config.yaml
num_hidden_layers: 9
hidden_size: 128
n_experts: 64
experts_per_token: 2
d_expert: 96
d_shared_expert: 0
hidden_act: "swiglu"
moe_layers: [1, 2, 3, 4, 5, 6, 7, 8]
router_score: "sigmoid"
normalize_top_k: false
routed_scale: 1.0
balance_loss: 0.000149
balance_bias: true
router_noise: 0.05
init_std_router: 0.0135
lr_router: 0.00198
vocab_size: 4096
norm: "rmsnorm"
norm_eps: 1e-05
tie_word_embeddings: false
optimizer: "soap_variant"
learning_rate: 0.0176
beta1: 0.95
beta2: 0.95
max_grad_norm: 1.0
batch_tokens: [65536, 131072, 262144]
max_seq_len: 256
train_tokens: 661200000
max_steps: 6307
dataset: "wikipedia_en"
Below are experts of layer 2 (counted from 0) of a mixture-of-experts language model. Rows are named router (the router's row for the expert), gate (a neuron's input weights, with its number), up (a neuron's input weights, with its number), down (a neuron's output weights, with its number) and show model dimensions 0-127. Each number is 128 + 24 x the weight over its row's rms, rounded and kept within 0 to 255. Numbers have three digits each.
Before each expert's rows: a language model's description of what the expert responds to; "comes after" lists some tokens at least twice as common just before its tokens as in all text. This comes from a sample of Wikipedia text that the model never trained on. Tokens count by the router's weight.

# expert 1
Line breaks in infoboxes. Line breaks ending infobox or list entries and table rows, plus field words like Preceded, Succeeded, Location, Website, career.
comes after: " |", "\n", ".", ")", " =", "=="
router:115141156184151156075149148080127112102145131095115151125127110122150131116150082137125098128104089101153146094160144117130096119155141112166125136087135125111053109119166119131135117121124117115141121111080100130161072082099130135133152146142162113155156109153116088144157137135097167122112078105108111128134157120131105141129118121153123135135102127100128116132087100098106120112108
gate0:111114120141143135143143144091134123132131120147146177098137123124167105111108127092154149140136150153105115108150123111151114134114152131137132095127160118090134155126155109100094144143135177093148130112119153123145116084135173148169144122104186137150117134151095115183117144177102070111135111104109164119131120117119152132135122150135115110182104173093150104153058100135131112157128
up0:148134129127135169166107137135128180129141107116114146090096142126117140126137119129146103142125148102120138102112111092099101117132149106127120157118122128120147191123161119145141119122132173122158109117091092111152089108120165182151112135064116144107166151115104059131122127118117116134155122091092147098174111110150137094123134147190119116166126103172125124118112110101130156143148
down0:098107137122154123111127152151110135115171148121094132092098082131074092076160134124144119122137159079150121145141139101106150126105131140137127096121104092121124087102118126157142116127129147164106118130137137097144106141082112116158141126128126129121117106159106143128124166137129116095108124161087110166118112139165128126129055094125177150134125135125119122093148068136156148126190
gate1:172112127117124134123183116155143112152139152110076159127145129107097124121140129120131103120119138142149079117136145122125138120091161139129148136164086175110134121159151107088160098104154118111142154091160136127098088132124157104119105102134138111128091151144084124140163110126112153097114101092078146133111163115135092096120104174158114123132123088094121138086127186111137107100138
up1:129147134142111154165209152172123152108135132126122140096137143088133127124138110154122123125094145118133090105109071107135157154143122106125160124167124133176152108144145105119129136116154138134120125101151110123118094091125114143106179173128091138151180104100120157156112133083117078115123126117132136169121135130130105123139150099096108155104122098145100174111165124147143116133081
down1:118142171138090104109111119112112128105110169114141088130156129076181128133134103122108141110162076121149124150126114136131157107107145130126112139152157137110131111113165134146073174103104116125118094119173123136126145130123136151168145094139149112136174150216121149135121133085089110136144143112140142140145159108183123145112136135123136106063111137114125140129115136135134158136163
gate2:109147114155111102120154101134139103139120146140129142144136128132139161155137145097155158146127142114132155137166120153138104121148098150151139121055182107131142128135090101135143089151139114141145150138123132151162130098106094144131129145179141113114097127087152129142083159153181128127089096113109145092089166096131158143166124140115131129155102169170128114166108103129178139167133
up2:141132135112089165134139106115132131170081101107122111108106118060124130159110109096118074127138104126130090154122121153096142126098125082137133176113128119123135102133113127112095137136150154148098131103136124091057149134089160132154139100134128117140173116160129088183099112109136144114144155120126081163133128119183149121136140152154138147163119148125139145124159133143152142096132
down2:113131121141128126120103114131181182138156146123153116097122136134149120127170123147144110134162118091125110168118138108164132109132111190133126101126138139112135132107140099113180086136136155170153163093110099134105153142100114106140118142124115103111130156128104128115143109170166179109173130105122143119075117131139109155184163121158096113140117142144117153183160135134107085149148
gate3:133136115139112184147123135153176116149121168120164174100101143112149141128100123110124113117186140086134107139157106141148112111128148131121123098141098126108126106138132099095171134183091137122159102153126151115105115096115120184125147148160165151128167132124131162102126118098117168154094105123138118119135094063120147107103102102159159165097130121142117097121127135122132110090147
up3:125105153116090151101109129116144084149137139170108131164140107143159089128091087146115166116076104132161145121127151146074126087092126132158151110107114132110113083092113133125106111092145119122150142187094150153084076143143116140129165116181113131134155118131102135106141111135127122162128133112115136149115132122118151162104149099164134154083152120127099098128120143156167119127134
down3:112150135124152139096124116100132068124118087110134147127111121136139139151101157141144157101103106079093105127095128136158118128135119110120121175137138124150072130091138127112097139118128113126124122121129103137136153157154135106138158120119079087121124126121151108127149113150171154077107147121106153167166136146128115113099126142107194114150134157088132196171071138099131130151114
gate4:111104148143165121124111149095124109166124143093068129120163115137124165125115131106092133144162092091154103102133127149104129107127148105135127104108121119149131093142166103112176147175117112128096140142094125129104120120141105121141138131123120139148171127190124125136137139120099115160082153099170150133165100070165128164158174088127119106126149144144108120154109130137119136120070
up4:099142129098149113111117119139131090118084114101171129139111119148134189128114136123153086112094122143142132163131124150129135139152126162140079117112121131119148128145125155126073079123131110111138136098112142143114098103153147106060107139105126126130136138142095113137156117113112127155142096082148138163152122111126100102038153130118124165072118125112121145099153100148116148129167
down4:127126140150090118083126141107104112098148163148104140113117129118164117116121148099093117132163136137134077111130116136164135167117127133119124112134162095133129159087111144156182141099110136085103097141157124148082182156161099146108152129125103171140138099125133143075124108099106122134132173158135130068147119105099123130116162144111134117135177128151161151118098158155122144155141
gate5:138173137155126139128130183104136157135098081168144128125138153134063159130082121117083084156108151119158164137149173128133149124163129087115124141125133136144082097144164142138144087123162122131098160132078118147121137115114135117096116115097112150112161111131129138118151127108100153128144111081129101129149136127134164089139153160138140108164140102132102100100161143120090145152125
up5:097113118090145105104138148168117168161116141124151154157107167159162123061139147132133156150159129178106147137132117124203148136109155163142123140139126139150147133106124150112143158130095121098096133126135105126136133148132126161148119114183181127156120132102105088157111138106131129136130202141130142169146151131142134115114124125094129151115138110125119127103081136138142078132155
down5:135140159124146135177138161131143113137125091135116128110127118143126172095179170102133157162141165086113112132142121108094133137111171186139127099135197157135112097138101121135142096114165107129101130108159111179115143148128122150095133097152151148156109147145095132125102129116173117115129121118144128152112137135139140147161142093159103116160133186138114128146168109108110173139150
gate6:148092132159113125129147151162137105159177104099128165164065114084172135128139116124140139122106108112168163164144092123141127100110145158123097119116096131105155163121154115114133088151162110142122149122141133080161107106095122099116089115154138145139157121134136095127163113128128134114158111153119122139118129143137081110114096171143128138108148138146121089077084129092140168103111
up6:108088083147166138125159150167147137139121141133178170153145123124141084133088102163111175142157142111127123110130108126122094146123084183156111136133099166111085145122095154126123126114086107143138085143181135094095128110139143139106121157130109124179116114127119143111142156138139117119127095121111177115142157112116123158156159130073127109165134102131089118137110141121103114122112
down6:122114100141148155151093143133120149093144143164134086119147148151102123125126139128122155112109096174063196152122128126150117107099096163108106154099102106113112117092121101102086157113132119128121164159103153108140122123128084151132074118153157163138121152138135150167142137119151170123127159168113106114157090127147108102136145174119172104092143149145145146140129141126109126137127
gate7:165108138145127131098088131098118142112155112143143124141108149169139113119144110095097131150103126149135137114130117122101133143139123115084137097178084140142094075169095099157114145119149121082111156130133124115115086151193140094146126133117129139137153153149117153147150145133140172142131148105119161135074076123111150108111139144106102101095127111150150115082178124155133174141146
up7:125123135160114131125139129113120171070126114118116115155108079130121145173093148127134165075134158139113115125220110121109135138098135116101107162135122141156117156140122151144136147130153120145108158136135133142115129099137146112144125172141121141132126125155158101101147110133087113143120129107125071188098109136114112109133102155093088134149111129118130148102141193158134147148083
down7:090169125154102092113110086135141157147108120120107136098162086135095124140102152124095169105172109071126133127169091094123143136099139069129127138141102141142123150124115141118118105122129148169149149145124077170111151130118148129112140157139091134120147087096123111118136138124133141147110116179145111136120121126064168097139124119136124118133133159149142124085077138168147115113109
gate8:143135138126093137157117129098128114104131143133128124092148100141155119106151116098124123121143207110116150123115123142130099109122077120121118112160095150092108140086179130082105102174101154158129127162074121144102120124116174132132112117142138134093138114104150066126156161141095178097115095144141107120130169106114103115138163156171125103125093124154109126147123141120128117146109
up8:120144107135150108112098116153137181173119127163100112088146138092116107083098150136137135134117136139144139151119141114111104149152177140084130110068135143144139121118106096100147113105122134138125127123090139144121124156138105084133128144140172100131160104117149124135147159109140155127149151088137091179107119111131095099164137149135118134150181183117146163079131137150110158141081
down8:115101165118142148129142111117135168143116141129138121145117115101152109129092122158112119108173120135127149167149091094161127082121119141095162141132137146132120158136159153117100140089136127148137139119063145106118108124161154107146087128124152159154154125112150156135176132145157147102105083103174133105127155161143134084109150150073153136137124136149177083096122146134112097086114
gate9:153131127158108151117170110104112121092120115109144139141089141120142153109123146105133088143143109133142118105157105135107142086153122149116080127159136090128092090158138151168098104138158120124130119081101125146158081115115151126149166144111177179174129148111120118115128167124137119170148102108113118143142176111128144140110139148150125140136096109085109143129103130153108175149064
up9:109139137118125133145088184148143113125123117148126120151169155103142166141085131144146190150092148131105121124124115138158137156131137122136143133104138138112122136118098107150121134159161143114096136106075107126126118097073115119161136044130093126155112167106135152173122119110106120104143175115130135125135128138148106143123110118134104061102146176124144116121105159080160105127126
down9:095157093166160132161145168147120081095102108113143159132116148111146154146132141119084149172140091130098121154126135096143177135103148154152120101159159119152136106130139144149114122137182166127117116105137150103051166139158126120116145116105123118137144135148107123078151156132132135146149101137115125093176128133130113139112147138147138117147109134072137109148139099159090117091140
gate10:084095142115103124131148122125152103119129149104109130145107188140140117125179142087120124095122095113127147107158121131143134153133134129129145085095086145106143108121131139087150093113141095121152117121108119140139087152107085098131146110136148166126185143107170166118148110156107142094139134099148136134118189084081103125112135142079141152134095126113121124163123101173115106147143
up10:109111096098121109122113113124129122135100117151130175127167107132091126113118143126108143113109154156121116116132133086119139130105129159128130150171077112116128125152132166090088153102094164116128090130149093142123117147121092096120143123106117174107148086136101136151144117103152140144188145143141142101088097162142095108154123173149089108132133129177120087156156157142179132101100
down10:099152086131130136091116118090129123106126123164123117133144116125120119147108092125112145133138141155115133086175110103116115113156101124136149161163126125135111101105125116130100117142075137122151123122111087094123162164133097129097137098124092137156141116159117114149103120157161115180100149086127072123081109184057126153130106141143093107139125116110118149119144133111095165098159

# expert 8
Section header markers. Wikipedia heading markers == and === at line starts, the invisible character in coordinates, and name endings like Alber-to.
comes after: "\n", " =", "W", "ran", "E", "on"
router:112136143162142146072135179141146119141152152116106127120087109158170123091125105117124132173137111110164123115184089084087123168143103164125161105120134097105094120123163103106133160100108100138103136114096104100148124114132109115173101120145147160103168161144103097131123129129088124128112103152113114121111147117105139138119122109125136138133075125115173177135103100153147145124131
gate1:110112123149140101130134187125104124179173111134134156126115147115148124151122142168181121161153112125120091159153113122132142188182146080144125119168180147140143138154162124129134171129152136126109125138110134131104162161157080115127118088147114101101146147110133116120143137138101111139144142152098078145139124114109148117122144163126123170136074119139162141109095102160152130113116
up1:146098118138094082111139079126151110146122128107117123106105126131139070181154100152141157119116095152125140089083096125112123079151155124151114144146120130102117093146084120159138110156153129143135145095090111136095111148115161142109134154151119122197152149116138171182173150134122157107145145138095132102099125113181116118115147119112136097134127127152148111124141093130118139131108
down1:179098092106128178168154127134176109116152097129149122127102107148114122100107107112126146145120131137070164152140130154114096109142133105115120125136135119098091126137136178117161133113145130142080110173106151121105149134137103110112154128115100103106145117120119142146059076139149127156138134083135071121081166117114144107148156135149150146145108145101128136158091119139114101121117
gate2:149147180127148143178110123156163100136121141149092099141150131150187147131123146139164109087132116131099181106131135129127074170153136129093121114114132075122136140166130126110141085119123097100144122143122136133147137081140057131160126120124145142120140133132182104148112134180127087140128110145092130132099148113118105108124147110124155116145108136164134128108100100154097128121090
up2:101158120092110103115118092123111103133105145145102112138083152112112080168154093094130146125158132124078128117123143158144098091134138104134174102116117121142131148149118160141154127109113145155143126096100148172144120147168158116172127119077107113133134086125122140092120133143111097185094150144107128155114175127112104143149131131118111122123122073105133103156146090129099152145085
down2:170105128123119146164098132132123133120142112159123175101133126187140155104116107115140163124136116090148122135112149110065059164146121129077132112144093114156119153166165087124100135131134139122119123132151125131108157166124120110118136116154115125127126141152097112170127123122123134094153132140116134133163127120088126142109155197150127100155103112141155115061110125116153079135123
gate3:152082123144137157127136102136144077137127109114116149056110106107149116127137108109173155098131116099138113135126154147106130165119161123162135107105113072115094156132154120119101160127124104118144115158138122101161137094122145132157121129133155118110117149118133136146087120134107195122090139124116177131093117104112085143136120161181158100098082131143102141106140151133119115136075
up3:126092126166163133098076136139102104132074139154135165106173141133112127139121129159137102119163105141125172114123128098147093155112054086150123151111096160130097176096141090146134138086119142130110102101105180100164146092111125118131131135142123087101136125139169148134119144117135120116147115160096121163126159116154123117145106139092134151155105109138124156112102147127126105151124
down3:131131102153154128154120121138094089105106142124123128136103149111112114109121153107103103075142122115119140114080148129158109138131082130150152104122118111156120155088122132136171103096134132129141087091176174140141101122141135088114138114136132161157143161115126061113091098137092100126165092170116106122108100182155123162135131123089106132105104159119141122099127084093129114130116
gate4:122152178181151117074129175100110119115127146152120152120122084150150146149156127144117146111136117134167123088140117144120154198108135111113151121118110111088106131132146131117124128106109096153097121150085156126095142122101127132151156127151154154129166163092087097128110126152151168183097154140115157134151164146162137118114105128141178114124113148119108144151147128112161095146139
up4:114134119131096130095152101161108143163161101126075155120115116128135105149112171121169125083121125139118136099107118174130086144108116137141166138156140062116103129161146106181083157107156110095125107103155131148090128142134133087106116095091143081123167127123147126116144150149087113164114114131139107118176122108147124132135127116137130170097119133160174124139129124141152134150152
down4:141134111123155134106136166101129133150094146142165147123139114119149175077122170170114119129173125126142133153100097122130141134106108124160141103152117124138108139145131090113135144129072122113117195129130089132129144097086135099153149096116091121135149157144134163164100146126133151157096134118107133124142167147212135140154132143075113123127102144144135165136134178118106126116151
gate5:138163097124107196091128105152136173103118133165124125118133128170151122126119122133113151135153094136158089094106139131121091114145142106150123105161129135120090094127127143159135111088127167133119118171107161096104162118120105112157107175146124129162184134110136127131123118147128177178148170129108105110134131166099173124134110135114183147096111132115133163132131118135114100099106
up5:115150173149096116165116163116138129131103123160133093118088146108164075100135094148123141148132094141078111146121118075114146150103075140126086136163098174145100092143137125105102140119091105159136127131099108132148078132096152150164148141169140118143154160140085117122130161119125110150156115111141126150118105134090119104114103113115164138117082140129133087137129112123120136145149
down5:115129160136155078120103132142130144148194093115111107117109109136138143107115138147076117138105130128120121120099114189159133092111105135132132101086131151146122101136086091118145163105125110127119126158145111124104140134132130141071135148133126155163132106088120149154134175148098112101122119097122155143113106147155111068150141134089139125093128170140114118160107089113188158113123
gate6:131134141127129163135145163125103134113122117123115127068153164162126127051107147147121133077136138112167134123153112108112130110111094126147155100135120119113131118144156127133133117094142113133120085153112157148162142089145123180153098116167165134116181104145131129107130136120101079107069102087111131145175122114113112165104152166115134124137102148157102138138108132164143117105162
up6:143126107112138154088129135159107130149139142104100160115104133124125108128132078105142172129123104077102156098150135121144091082111096092154118127154155098091153107128140092126155123139131125110123140160135111149124148138176152156137153114158127113152132150058178091123121138092156122122107099176103137130100120178162126095104113118110106100120144130106137120091104155119098146133094
down6:148136125133126126107169101108117160129158184088137124119166109122153130158098162159109106123122128106130122128124136158129109104153110099116108118110183139120170096173138127112127141099086140171118136131072062116152097112135169110119166116125110170127146108085113139114140115109144154152163121130119098125108139124137143132179084085102139104120101127133166148142104141125101105108108
gate7:128137113137163137140099111124116154103184131102065110110090140154189131123141135111135151154134131091145139114123122147092152154150147103156131154101135140112080103122129114132134113143210164157153130161106111121175104115115117153120156145108154158111140148139133129134124117126120128119136117144130106140102145138078158113129102123144148074089135118138150138143114096164157160171087
up7:145146127093114144111142135157178145159103138128130123090124156120098152171151141115081102145104094103125137149118130119116139133133088170105143138103106143153175107152102093096122143103108143152068145122112157109110138128143115092136115149106147077133121130118122119147153112142160127131171114119158130135082158139126119123148112149104126201127163137126131143078075116091144088146139
down7:153154102135126162105128126141125117146091106131145124093152135112146129135116089121130113114128119141085141125088108129120150133119141156115085138154152138131113194153105174113109141129130092119170164135143097159156132123160117138103105117150146169139121169147177111107136076092116160166112151109182097110098099092097136107144169139152105131168169129158166117150110137123118112119119
gate8:117126113198154144159073122101161122136128107109129132155139133141140130167148134152107147125153134091181170126144151121110109142157131139150115137158184133114117174077141145150137179114103154172106124124102111109111116137162121119177133135124133114103125149149135137121091122123121160109092088143112121174115122153133090150146115170113144128121094111137097175146111127160154125103151
up8:137209119130144095092186107141109149157150079114139132127159151135101120142156119105106130109111152127143164152111139095137145108136120174124113142159140109126128117153116128112098115124091130130142113075121122133180127138138112115152144139134117141168122120139111145142125156096102210127095200086141118098123109121129122115113129145091128105132173137106162128117154124115119156134134
down8:108145120078157142108110156115148123158145106165116097134152114128098155106111117092087133171098127134118163145152100158155129130144153167125162094154104145151168137148142147142136123120133113132138098119126104090088123115075173126130142092130084171116143142110092137127086127127110116155139092141126137151105154164128119131127160138149082115161152126095107157163151136111102180119155
gate9:123148080141138129120139176118151115144144124091165141103133111146120132102156176111139088112161153063144093127169113113142130136134140135087098138124141110136077137128119131124133145117120145129089120108114157112137122125122104086146114090150123150161151130126123102143160103133102176125116115097124115098144186132100152141157129119120137131105092090147137177160112053159101136130153
up9:116094102164086077130139127111148127175136125120090118120117160128172098095156094124124138114117107101157148165172121105126126130098131154139150130107106141095110149145100107120157118134128096160132111108136143117119156143135152099183097112146111115121116125082109133084071094158133131130133134157119116109134119110111141147143047115127143115127075149122133125149121083129156134173144
down9:130124107088131139142192117120121128132154148132155202138046099128142133133134129121106103104142173165135119143134155155156127097131120130086141163155095115143133101168164136115101122096149128147154130164135155148139119120119137145129177117119153132112118105139162137167162079130145148142132145152111138093131137099141122162112147077116114116077123124149089140151153126112138155111133
gate10:134107125166155142110123137154159102113102082127113156137108129132131105128101104104126130197101094155123131104154133166153130174133134163119142087125115136173176110109133144156105140076120142157119164124107090113135121112172136075152146136135147143098133164085142145129132109105120130160159121107149102132076171124080155135112097105099151116121134158137149148104157121126143132131110
up10:099134122152141110128144077166105089110149109178158137118146129111140093120142131104107104150102153091117142142159144116137113137086100113108159085099093125098136144114100103100093156160149120092114104116129157153121148104089122112142146123144170109099135101085115134100138114093115111142135079172114153134128126149169147122142111106129142116150108175124189137127177124142120110145158
down10:156136099145147129096132071127126170150118121119160128194128131129148143118155137107100134152112118114137080107104132137130107133158152139145083152142137118113100130203108111134162145146142192125140165104116113121122130143138144154103145144148095137167080157167131102135133127162158138139115106115175125114130121149065108114149147079159139156124136120103088138123135109127118126148153
gate11:135140133152124149134122132106146125178164148068092089147134162114145129126115084206144096087134121115149144107147084138104118106129145120149121105082100119087117116126136094122124120156147081100105071124149130137151121104127134134135119149101148154116172157117138166131117121135146115149141150131141128133110136135130125137175129059115095110158176104111113099122144121164130120142148
up11:111123170110112092136134101168133154140144148131117173134131144091134121084124104137138130127123177190125129157099125128162123141161132125130102092116166149103107148124163097153131110133136161096152120132122132140125134137126122158127130149146063157125135108132169089129195074104110111137105129106152106115139146118114151122087137182119172148123159129081138130127150112092106138140094
down11:083137105125136138086155143129151129073133116122111160129101138107134115163131131118142080126123108088158112118157127115104128081102121149167142118134132136104137140119178152189119116127122126120130130131153140167095172098099139113127108123062164111159103115123091139105155120120150105145145171132130173118139166143169139166121137163147140119115179131114137095127082097139121098133146

# expert 44
Line breaks. Line-break tokens ending table rows, list items, infobox fields and lines before section headings.
comes after: "\n", " |", ".", ")", "==", "==="
router:120147130186156123037101108109157126089141158105151134135136145134156142128147093152092123098112115121120140098144116136123119105139127148103131126133179133124111119144168110093100103113125133089134132111096114136174115050119092132166140152117175093161158129132140116122148132152132139105119114086134104152090137122130094119091118121142124146155132172123117111121135135110107103090105
gate0:143135130163155131133104169166165137091125125081132110118125123138158111129133158124095099146159130138116129134162115134144157117143122154115128121123107090135188129117149111114115176104085098115109114105109122136118077150133113114093095143104090140148168122160101130145098133166071161157116167107126125156132126153106121153122102149143138124134121138105069150087137133120071124076137
up0:118109098120144134132183104119122139157136127116116128118128145115118158156089107134122096116145110116097130153123132154121119116087152077105175148113123123128151111150108139092146131134156192138106126146166113090122122151153147111104102136129149136107164103118137116114157094125128100121120115153131180116083142130188149162136115112194119107132148125139149115201087132091165132108127
down0:135165126135136105121140105107133170094137165136149131106157133100133097113136128109127155117105114140139081124081121140150100090175125117095102088120132137160171143164134123119147145096122114141165123182077110191126122091111111147132119139100150147140118130130085163113148115146138130131151151107090106112105108145087121123099158152117124134155089164140156129109128146082147185125121
gate1:122120137151186113123117162108142130127103125122117110114117174097144067134114109144099118105172102143120146149108103137122122147115127117163130098127127109177087111099100152116135133119144105094139128093156133110165117116147149135134182160075155136174151116140138129125121139154145158118123080109099143150097160167119113124105081143096150098130112179151111177121102148120148125098138
up1:101128149172123117125084136131109138102114130102098104159139132150168151097137083130115145066127105120098110154185118073123108107105140155138136158135136107129111116091114152099140140132133180109151095092146108137148092148106133149111165148120161149124144144163118110124111117143126113115134099131158159127144168110110160129131132092094123123128140118108103131145159088098119196156091
down1:133122115136116155143135128157117078110091119101100148118118081110153117130094171145153096129123134136105153119072109158140170180134082150145093120131104130094142104159097115151120137098164109132153124144124137154139123114154105119112137124120088113124153175101127125121087121120122121173083110099125108110140129154125112115159146096168095152143150108156153127074120156177129104146158
gate2:149138136146091127145144123134108124102135116126128121126123152101097165145147153140158122117116152123128128104166142155138171131148127102133159082118160140134085155175141105166104101144118133129150073133138162140115082142132149143119139122137096144094131081144130130147089075113125130154118110153142084052111107171114138128087100112161128126139105078115120162122115158142101087142106
up2:124123179152111154134103151130135149151176103111120137130121102091132136100131110127129092149107146127090085100127156149114096089126131137109157137128168179115107125152182130104109128141111141178144099123111147107125120102167147129159157116106161131125143138148106117108098118157078166134163087106113140118089125152150096078084115129126135127075108120100109118133089139126111116133087
down2:167108130140092119135118103142108113131122136140125116144111141129112153096179101164159106118099095100102157161115151134145135140120166105112122166127134077135127098136143128110107125122123099118099074103140114142162192110141114114113133106116102139142145176102162149135132124078074075150135138139115153134153113171163139115128089102181123139114140104093159116117130168118103113116153
gate3:097136145162157127128119136108143126123088098134093133176148154151123160132139138113135147139050116134106113136133143108136166162140123143155158144159078148111154170131087148131119117138162128090105157071138158098147071103139122130094138152127114164156153163115137117168079139125135093129125107099109108108154132139111110160131155126129117114158109152108129152144136123130080104120098
up3:141125106117120121159135157111153070119090133136131159147098123124074135130100127173091119124122150099150128132131096141145132139157105140142159159151112136177148106098143131156134125117097129095152134105151094151103125063118098120083168136129116148145118145131150151079160120157189131113116090100139133130139148134148140143116125140130156138169087123152112142187151136163091122134107
down3:163079124125098132147159106133071116097091147136137152159127119149123085159117147134157104172120143130139138144094141102139126132159133166078099121137147132124139107121176128141101177121094094081141082122126073094081157124135112148131140164150145078149124108168121156127151122123155101159163116145129135100130108134151131098130128113125133163119135135116120125099147137147158131162162
gate4:104108154176136143104085153103130141095173166120117139111169198136126121111065117136102148069120135121153113120143140145128135123119140143111125104173125107140158115118136089102148133134165133086090151127109143093114143126093101140172125134195112125103161144136130142135137119151148151122110119111140090147109085102121148083137146116130124177106131123119128121137139125167119144135167
up4:115139111104073146157118104149102121151130124144129140105088083147135141127130108156170112137125172114104136136136139127104117117096104114120151086105083105116157116121114113135151155144091108081141113167124132139107082135119115107115187171100165102100160127117130124124104118116106103139185125109168090126115136111107128092108154146134158113119103094159114139138124153195146098119148
down4:100143144115179091110099148067123135116114140130100157128144109155122135139131145123147145150136138122131125102136082128090109130088123102092169133088128158118087135116151122155130160101112107144066106128152130106121151150156157123115113094141091172160097109122110126116107137130137127076117135129101124109152150086149161134122100106149116085132103141124164136090116100120112176166084
gate5:096157131104139099110134085132122137124121106142121155149078190131086146117133123142097127109164088088133103147142123143103172143181145122111131091081129100136165131153134171138140135112139134134118119111125155140121097144177118141102165166096156129157172142132123129144079126075128092108112117153175109128117136120154132119131148117148122117159144127155116153099124135127173093100144
up5:088084104147072110101123124138121119096153111073136108140138138117153092137138131179146149129160137146122155138141107113155088111144135117123137136104143094097111165083111135116152128123076133146163127128130130138127153150153137181156144112126118143097109099130094089148117156125134154141156079162155158066127155123133126143144122159136128141081111097158124164172114139143140110149146
down5:166147152106134149147146140122106158142129120088093093134123128165118154165123152129134152125097149106106174156096179106126132105134130071121128145110170173123110126133126122148142077134139144127139146168143125134145124126128123158162191120109136081122135100138086142123114116136164134141126088132154137103166144082113145133147099144101153154157119184093116134138153083112140131109093
gate6:096168113135118124152111145156116114134166128123072115127139117132110147146099114133154091121102111132112108132150103153149072118132119155151132134133110131086134104136119163131163114109120135101124113099161118163150132184148095170161159109079128160101162175111103138128074139102125119100152128130137098113110149134137139156130145117100146141082169114099096152171143078117139160132105
up6:136141132158152115125083125132181142119136116115129159149161102146116149129157101136127119104144113111137106164140113135110129080108114122112121123146119114111104097118163178173095139139110087132164129121206133165162103161105129105149111151140104117146134113122120122107133118131150129104106095134127178105146137127190128139079145139095171140143110085097121109144117138172145148110177
down6:119126115144095137135168165144146127123175122117149109165168140124173116143070108139167108133126126148134165115135137160114136128124144162178175106117100084148109092133139091140097112145138128122141132115164110131155149147130111136095167127091114151154117169131111127120087163118168128108127116104135111143123135096146128158108131071147185156084103101100128166127148163145124136128135
gate7:118114157142162147109172160128096168148117120119146169139143147144130115133134114165152144128111082137093119114161141126121146142111141143130138127187135153128105117077126086123136131100095125146061154113118129169118071097120081149091130145089148088154117105121125092099142106112128125142128132087151141124136130144096109105124119140144152171161141159132135139081119168111090104114119
up7:108163101103102136152158135140142123168094104097140134126132133113182186136114137134126101131170107151127135155098129117103092104134150129127129154133145116084102112156146124112131154083154169132169115160141123121110101147090168150130096099130128156090180106109136101139104160130117087152122123140155123152124134107165149130095105094082130082074112130127097137147140138150154131145131
down7:086137149091157116119147155085125143078166132144135132119125079106145134091134142093142136138099134126146148112144104082175087111145102175127108123096118163125146116122126154141139140156176137157155123121130141130109151166150158088145093125141117136105110122138119102136146135089169118095169116126124141109129140132136160176152161103134181115106156153106161131143179132148147099139144
gate8:108119122168157089112138110131159098142123087095118159137095161125148131147180152145080112121164121101121155145102095141125126105123110124153126164079133120119137119118157129172123144109150116078101138121083166153100115100139129133122104154134121070125105111122146138139120140157110083128103154127098137127137146152108126189152113161117140135089142155103130076112098127141082120097114
up8:100111145118089210108163104125125141138152106079120122114140143091141140107105112184147112143163128134097183142155088146138146111130122132127157124103145111123165113128129092146168183102141112115110133145116146157110161107119126107121116152133132116108086109137085089112127080109141107134136148129140165137134133136091134137113084109088135148094154144130114104122116123174156148106108
down8:158139124146129120129108156154098145164121111133154100149106108126144116119113121127148098132161159159155083117105141113126170122143116125093100140157106106156175105128123134163121132132109132086110120132112067101134147155102168117104134081107108116115153101146128136124166138144108076132106123158144114088108062151155086114147140121095087129143125136124162152085159139148135112075140
gate9:102159115180101132111161132118161125095103127129120130151152126107152136135112141128079184101093119116138116110094140153136157150120181105108115152128135170136102090136169122092134145114137100115122111140141075103108128128124114151130133104109171122131127137131121116126140146134143168083137108138095107093132133084149143130175115152179088186127163136094133143133096129131140126069138
up9:138152129102123165091126119075109113146105150105133103113134129158146115157099129162091134141140070120104171124143125147156139142173144137118120142155132155117143087134130117114148150105109082100165129158109123096111120122134134144110106129112162139123134105094087136140162101119180143093147103165096088133108095111147121174130137132138085137172181142142099134120106116158101134082108
down9:086135109162125100135138128132114114124178126111143124138132148129083155125129120117105099101099132140167081121109106129125149141089138130129180168125105128117072133083123106116118169097131133137129126125128128118110112132150125101175124148114113095158148127097139167116098148145129180090154166129165149107108091131146136145109149129116133099094092139105135134106174086173178142146173
gate10:107167098115121101148112134149107117137133127144154097117139116127127170113142157080141147134157137128125110175091137144109146111105126148111096137058131151111111084141121159133091117098161090093096112120104106087119110137087131157159117138166159134091095131153117121114177104088151127120113129120098133094110138119143147127112074132135137104145103164136099158135157134115077132099154
up10:168132109149124109138115124147135176193120142140142150123101142082130086131152120193078130123123164075133110114143117099128134096164076134143149117106126053124093100092136132128140126103108126136126123113153126134122104140142166138150148128123089139145096128120125109106116141141131113141131097123141158153120139112126131156103136128136099119162144130089093105114132057131114106173104
down10:116120125123147103150140129111133177109127118154116156130163155112099119139137154166129158156150128163115151126143094148165129147135053158160103137139106113113115138097146125092149128107126123129162123134147119146144088150114131121101081132125118103176138114122118145146100110145174166130145089120079157120084149108140113115120116184099082118148153073094092106115150135116105104141129